Weights of a small mixture-of-experts language model, trained from scratch on English Wikipedia.
Training: a variant of Adam for the experts, 349M tokens, 12157 steps.
Below are experts of layer 6 (counted from 0) of a mixture-of-experts language model. Rows are named router (the router's row for the expert), gate (a neuron's input weights, with its number), up (a neuron's input weights, with its number) and show model dimensions 0-255. Each number is 500 + 40 x the weight over its row's rms, rounded and kept within 0 to 999. Numbers have three digits each.
Before each expert's rows: "mostly gets" lists some tokens that are sent to it at least half of the time. This comes from a sample of Wikipedia text that the model never trained on.

# expert 4
mostly gets: " ^{", " —;", "See", "Senior", " €", " bronze"
router:455543448529450490487432541574507457514472494576471573546472493475496411534580487488525422490542528497468519476488529489426510483470480465512527516529530524551493527539534488433528523429442523516511532510526443430508477480574541565544505542595503513456540534478498541532476474496502519445420502411494474528550479527539525497526529529435518478516462469517428470554470495523540496473425515542489455535522502519504461434499496440567511588484556468508529550536492552500430448541509512456465541491531527434489529564521502488510458474494469504496471533436472473537490440518447470527487493508502535473448508559549550509495547428442483549463480454564437561510525546460504467506527497540505484420532446529554488436471500561601530462447544557451427553519430474529560428505474535
gate0:497480528552517453483466498516507489453478465554436544571530474457468443518521573522404464483467544465467487480512519430463537464499534487514470478516507581449427509506525511465458520433524516474512491467501543493445559588581521470492449439502492458433500505538519432554498441532504508441508488474503454515472458542397480525496525506490527515507491467474467523549480465429509490491491495561550480519492536476422479454495525466498534529500509499434500619476443568494486466533509460475421513524516606505483491500508571503568519393430516482519440448510474529545504404524602547498500500497481500482509506582518492523567512487485478423558479459481562466471543535513523453388506523478430473541485517506501516474432491470516489478481584461583488501445487522572511501495488549
up0:434512525566473506502452502539482450463510445571478557516482482462496452503575524520442454533541550481480522486459512458443552513504548442524507470499537513463458516479569454437475540454461499431501493521500555495513489527524495521511456450527561481403496569505551465525487437513495557449455536526502476473477479493427453473476545488462564484482458491487477496546513487452543507438465464523554445486479563519454468445529564448526542530469489456498512599532443553492450470520517497428472512516526603498482578534542530485537510411434523503516486490481425568498464399547623505509512559519479518462454537570531499491524510456515453438474471480548538502460522484505497478443540481474449453467561511422529460471444476508573513497483606474520431557476537477534505493498481547
gate1:448510436519529526502543495511517445444487555460561507423462477501495479491563509568544480491549557525463464497466512526551435515450497497499547500512545504544501446563527423485494529494472640501449523430480491475565494456477488495516491545472462574525509511464532531524463452479475561452483515499543490493501536412462480452405537470435425516544467479444527495508393509483496557438478482502543504485531492537538420476510542498496510500461526491501519594480565535504465431548492476464558520583499555495541402565583458527476467504451522520463424495485463513502474451504500525531530511599465529502504490567487501508520482472526537512417450510473528489503475476515476498567530467482522504490580443462501439492480463585512439603440493540440463510474505486521521505524522558
up1:508503488545540460511482412504461520487473558508507542524486430502530455448531505549528510553578542511444501494539514562437467476520540489510492454482552484487477511568501464489473489466464570484470535497480451461611499456413443474484410525510389542454580440417572503485435439492496544516435518504550580490538508478466479472499536460451536503517487563407519494466507493470486505495489455532532458535512522515558452413475524516544529534467551489560523555473548390463503429524481500556567597507559519525527447527533488527495465489466525489472515511468481558496482471471465501555466504459431471520462519463496484510532473518506537521389456535506494469519529410513421472501483468469441485481553473502474509493544475556543540535472517537487509558493456551536544512499539566
gate2:556454474464525520463475483533468499535464516500498447519484511492443468451487434486596541483424491538537488453432499504467566495479472525468491464474474521550451526511487510511485550454492510539438515496453489503449445505439466540501471485506466549575441488562483480502510457486455408544533480485521456511544455466592564619569469472415526567538474462536482488563571572495536477539587537546527482462418550508458485506469466432487534475534467458444513395497521501514518484558565498487569528474515422447511489504532553482515485517516522518480530502567510478483512490485449531486568516516568468480480496476485469432443483521524496618604460461534479560540478540441540496505529440526465459526522558521526474437538525463480433493520494466508475507546545500461571501532490492
up2:529471441464516487502514511582475488517445475538434493557527557473466495471488452521573521496444516541510509472475475508495549484447514494503503415455527529540497567540556443509510531415494500502399494508486452489443419503502465516527472495536477527527414494558480476516477415467451449548500484510480493553516464492519531616514496489429583572499479450525476479547530553507554456598583523532487452490426556515474496504443484482492576516509413459428508405470513514538501495575549497480532525463553465493516510436526536508493482504527563541502532525539478504471506439482467549527594523515578488441480522497456491449463534520523484584562452494553449595506491516436478464501510454500489455500500549463523424455479504437510465481488516458507436528542533543461535463517477485
gate3:530482484482481536441505523492495537520533519465539489483555525464474524425499398446548552462509495482553468505464549507531496419542452548448519584499458542622430413498494603520458548492514615590498480500498559501424478539463518513438502497480500522490494498547505525532548486506507493469566453491497476518471484479473501556556498508512478496514503449464589534467492506533488529537536523439502566512526437534483469580500517480461479457459479524498489464449449478489561608437525488485545497468522515505426441425503508480449546486513528522507497474474566493505483460499446526412526515532481426545503487530509464473463568475500528499533442485486465514537495487497555521430504568550525623559491512528530479456444472475411397458459481556478477495475523483503503505534512511
up3:516526543457540462559529498466460554465480511542448479494498506519484503492409547538503489520482463520478526463552447489512545526510546480452454470538469465441503564513464436505519441516498451405468503517477442530541526478488517430520537529438452470494473424501514464464486482535512459521497506526495549472508523563488445489464494501516503525474530504529465517592541502458476384457499539492491515483471574494530540451509466518486556464545458521505492442516580463472527456497468500550403470500461494543607547562504508538466529479440505435473482470493496512468540516455609446566506483475542507451518543437429450588513408561557524407433559545496567449498487500568485462535452474480506426479467487497436507553508489503522533559479513518584584475464465533494452546454492504
gate4:507464491492534458493445487496535547562488541508538520500568532541512439530442478488485486445513482430462438511486458491495503485544486462571493470486527546525476490454464543493509516479507538527444506477535536501571474531526502526494524499598483463510524503493562473516518522572456522496486452443571460473465522519488496466532475491483505550484481437482491493424489542471553529558485512491534489485504490557459503467590530529497479475481466491541584527458545456467635527463508501506490494515481373471474552435552499449517474487475489479515461479429487499484536456559464435629482571516527484504489478503538434531401502583496497532420478576492457528561432425533519545412521587420476458500496476570434613521496526537460508492515463513546491463475485507547499525492548516
up4:552514522481532444557552514475472522459437538522468520519473481499424491501538493501523533493458428406472400477471501504524536495570560525583431481474522584388501493552453481490490541485479494500448535487434480527471537485496502467471566521530527525542478490513581482571434477567505476520500448460519513461542495552453475481552481500467445526556492484374510517472473523494512500527501528554542447473506502516514539487606487506495519459525515510530560468470496498480506522549528485528519484470581488499418497446517525510546512509524496482541467587532519475434541445491523467498499533460487551518487522537507477550494493554610547485468464568505402477496561462561523518500488580420491479543537514486412538544482554564476518459530511505438534470389463499572514501499509548
gate5:534473476495512480518530522558475441449487640557380514479543503543401487477482491511565544462504563484528510535522503497497542561517525519472557530479525563529508488540535495465492517432526568460472520482564452435551586547528531495373480538488488470548455530505551442551491516535527513500485449473482531514555476502458501490468557481500503489520478499538475509473480514523505481472434493479515516573519477473397517430492528479525534535534447480443519423506543438527465481540353490515492581508524519502505479450583463481526560469446535485528486476496471481511478456485519486560504523560525471478483500470484545511478567528509543458502438577518497474500546478432489450468509432523453546503505561500479564458474434596537505466485506521500470515422465534536455471519449514
up5:523478491479467540438476476485466531523565433478614469471502527470517535499528440481517442515500491514554541451515499485430452431519498501504491520544491382515526440457510527530498477530470489518504463476530597621470421542486440478553544446554510492517514485492436512457517483459507478578537519585493470528487462518522511510541494570489485517470546429495517501588524522513436569528602494449530513465480442523549538567472503476487458483506514527577490557518523564525543510419590480524562510488490474528539506502460506538487517576553446506539471441486524519464492538511477508443503465467461469520510474482490500442435458493534484537467558445451539505508423528529444542530503519466555487464480506508544483538548572414462491507535447397499544466575489528473518537531533497
gate6:494424461485457525527513492522500541553476522509530500523503509474501510537563534490478554465548446453543484480458422464493492575578488561488428476549434533502535428529546454470524501457494540439532542511518490484512447605520548500536488482558474480497480473514503501438440479543518503484481539538575489503485449544519479470513530518578501531545509569527489510466518495493551528584520518468524479524530439542470474498557492455547418590471564504458543430562565529488587466501527502526465539449435447450515545500517540447501537521456478454594491507501509563503537491512510476431459516559552517550455501477526459531466482510486425476539531518527460562535475495484470557530522494481598497452513455594532624507534475435547531471559524492486529486500386486466448484495505520
up6:431469474479515521521505555477517507512500465504546455467497494523462494457454445495506440516484458552485530483518460476504561473517512454467528527508504483444480623405450568514515487564501471499584489511468531508485480441475523488522481515472495460456485500533505577538599581501469452460535504488436485492523495392516487474451456468502510497463514491484465508587474539495502465469496575498439562500497516429427555582548482534410552479493513510404463442488494502525525544470535551505512474505505441555468484588426490524468475524466495527475462448463506496462456496554552506526456476465563553478506514533509530404516433477427504516535471439502485529545515562430501456514506472499436526495439533460489425498479593523457461489469540493481471507505560441433467550467492393
gate7:539616504464493518511530534489495500458482486569517543502452505471495438550525516512480585473478515452516487377495547474531502449464544504524524510535541409458600529529572500495497542484459514536486523500477414501554542467471557523487607504573503545588457450457510560483455531504522528429515497449578457458559532555482503501515527492457482463504477480527501520464512537470504506458465422562490480489492491535508553487494471515532494450589485484585489494502610463467468530546506504570495471556499524485533562488537498484526512452467526458469493531454491434448555444481507522548566539532436535489465543537548509534516490391557482463440451571439463487456517502513500507497490474438454469506496455453506532522515499498505501494552539536508487497478435537589574535564508501
up7:545568486479456480533546464546510526516544473474521477490564568536547549532480500418503521467472499451594496489469488556498463524519515516547470464479491514450487490444534512501536530434519483495485493481521452527464419505566564445473505427450577550455460567516404491545458508451520546507522552538491481460456511538535507577511530517468447526460472496511544525533498430513550518456562512482520491455542426538513498530492551533471464509557568501553535396517513605457494562502494503372466459549504512503487487484529471546513557447502463546500435521549490534492451440543474537439512487526451522464510486523484520451524489502558514421481530545581454544475524460565525517527510573525524476480520506496520565507480480452456421540543512487482573486473510460501445469476373492
gate8:505482494479476477459449532439492517479509457523507483488525478488493530486487462429487454583495485546500525537539455527464537523494489466414537534477444415473482559433535551586489477483522483494604585500544474559543516505471505505540510504503555447500502470466470491472526524463550504519536514575479486480523462463457501481527537397550531533486529537519471517568517525493372483467449499493470559517524487406482549521482466433493461462482509503466486476527497413540482482427519535562503497385494489536491522528495543496477567435485466444452481475483454531499485565494475453517445465445516493529513551381486512445527443485446507462511525551418513483529539544494475501584487473574372528450442499504517481499550560473526500475531530401516479495503460465464520500457465467
up8:467477510551464476520465490523475467512534461512493525492482465447532503530540489444468489573541573523427559484499479556465545503473452492405490475533494439468459514445551489462506486445518483467509562520534453545510493509454534541548506513551523533470488432444528512477462434442548497474468542535522543567559513488528506473539515456485542511445458557540442455521548521530517503494466486588566500512561490436497508428475511441563407520471508466496521476551512482484500423528517532563524519434501457464516532554522570463502493447491454487516495520479455540529477537507484439550446505479572471455446515430539556461453503430432459465529475529524459507514548520474429474511555503547419468433435452521540463489485550462629547513485562496439470578482410468491533439470502478
gate9:490517523492495472511484533478601489527501484514521505515459495365504480509515599582498461492577523544456477443499491502524533437495512477440523526532500555492515560511556478444488455508474495486550496511479471501512485526528604521560542461554489529564531456488506537513477438432499521450464570503481519549518498475503531485473506454546537536504457503477417503558537468524497489488427551543489490572557540498456440499520422501511461555479532473474495502542619553518484429522485479514474484497484505466514511562507459508507500481442467463533452526498416602595434521513561503510505469540473584465508459503513455527526457515421472480496524481554484534468531525539503501581526432538473469397535422485549491530529497512529511552403586458522491550498482494510494427504455549
up9:469506553517566498497527544524522457555455477484501523562500491453466420513506554509462525453507511535492495442437527503558478497492530523558538535459503612450540529547496475483512492564499432583502511489496523401465559550529534496483529521473470509532523495551536493600398445486502449450499513412459482485484496577522569514516543576502484512491468445441488509520547471500545532474490544524424428506488536481476501437506407485464498506517509475435471481497506604560466496547516496463488455515466519453508476546506479516515362485524488470546481531499512467484450499484564572476547476505458505537512464557524450441518483523500503540526522395530522566403480521518548509485522441513479399467513494508457495496499537562481539475436555436497517470512522513505490506513457599
gate10:530556499520478489518460544501444501453527509530534548467461449489449500469585503519577435541506514456488549467469492452461546508466511527470526475548477480471562476482597484526539426468506442554432478543513458523525432504524498584530482480525512513442512484516544529539527478546458416495467492517502492448544525510518453543541485483470485458530550446427474500497493523446467519464459489445459528440483537422568543471452538510522495471492524528510491562449446540548512570529464533528488481541466520539538532544466516557485478496483490475520532516507499498474556493579607494495536556414503470466505528481518428506522567470572476535516513457560492458544428551478515469486472514508544499518476633457507402523484422474527524526552521598482486517460460488508467511498562362
up10:528541462523474506556507526543454518454472500546457546510502454469440502478566506562521477542494528416518522494463469506438531474459536516494530452477471485470534489514554443503525465460484429499428438524557458488489414482553493575538452489514554515434509554464542537532510440515463464527459507488484525427500483555482456528551484404459496526562522499434503491494460476451496497499510480473529502449480472469515492428451550451546487481504540525501490541473460584512506596516457526542457505550512539510500521497491513562498505476546446499500563535561484507471570494563575493499544591444466492472507521462488524497525585488551515523545471517590488509526427521437494433469491487529537517519526629432551399533456441482540517500587544557456456525448473468542493446541518438
gate11:493521491430502576478485536448564511530474482484547502452502521477501504508463518537487501491513456492475408454529432403509553459483528531538530604542480533513517540521472467481547508561522520532482523529396532557480479509490531482530533546548479481487474438525563578491536515535507455508494521480481510503530488487550555469529431526547497444476502433499485489595511450523485503476447610434539549526555513475459469531514460566486514490490475506408462531508567506545524546490524526462496474519440529512523450514418440561438396526426580452506464529496518507567426522485494499512496505537516486493514515521510438533471412579470506509484551421502457507568474484591558575495461511411548459496486460556498537533494510513458527518452545483540507467491532441495479548444461478
up11:533428460503477422528499447473440516495527516506452492562486443546495473481560456452509536531499479447505541541451503530502521565537455487444437409492438480499493463518493520539461417448537479506484487511549463448507533470525448464491457437449517447484507477495425429451473530536477490504514451564555554549509516506436495522451543386552534538500534584498537506437487481471471405580522449538462487505435499467537539475492555428475490510554443527529514475481522426521503451473479459597458522458509470468472521467537590506506577482521526507463555454535506511433566495532514488495508519509474490512526501436469524524531557483447519496573477568473503463433600543468428470471464458506462519548469497502518493559496453443531484482553557496454520545494414545478487481522498529
gate12:500553535449543514535529445495555490474419483529475528477530532517513516448445532524512499411529454479551510475550522568473491389542556537438454516485548487520484492535479514466500447417509553450491463430533461503512555513529493408495478489525546501521492530485539493488503469497544565519466480456419513591424496488443482462520513516495513500491534488574494483617445499516543523557525537488508525512513481521497470456539497557533563495470536474563435522507564479465474530562413502538475557497597489467601516460489455549436580488571522557542542494504512504497478462407459519436494504503502511459482563476492513521454536583499517408480500506520517522550512421517459466444503498462460570470528518455489499501433448478492556494435417499528532526456489520523486540495511550
up12:478520506444492494502519487513481504487424445586494517543437541523516449479500534536500494457505480491498539446522536546457525403526546550423469499466563480517543522574490448475520500408442512466473493477524415483527532515520529488561462442575572559558520518491510489487472465477538506473400492466400531550469466492436533481503520535436549492486483472561430441610494558527575526549527489526513462532489537524521521437490480495566559536458529442531520515531506492458436521574466553524487565508619484458542530478509466525454552488515511544536501549476493487431490446420460481479501524503495530473437564498512528439487541518506473481487432486530491522508521466505437462498515465484454528484584465480520481482429515444517530430456442532474469523528420533562532517505512541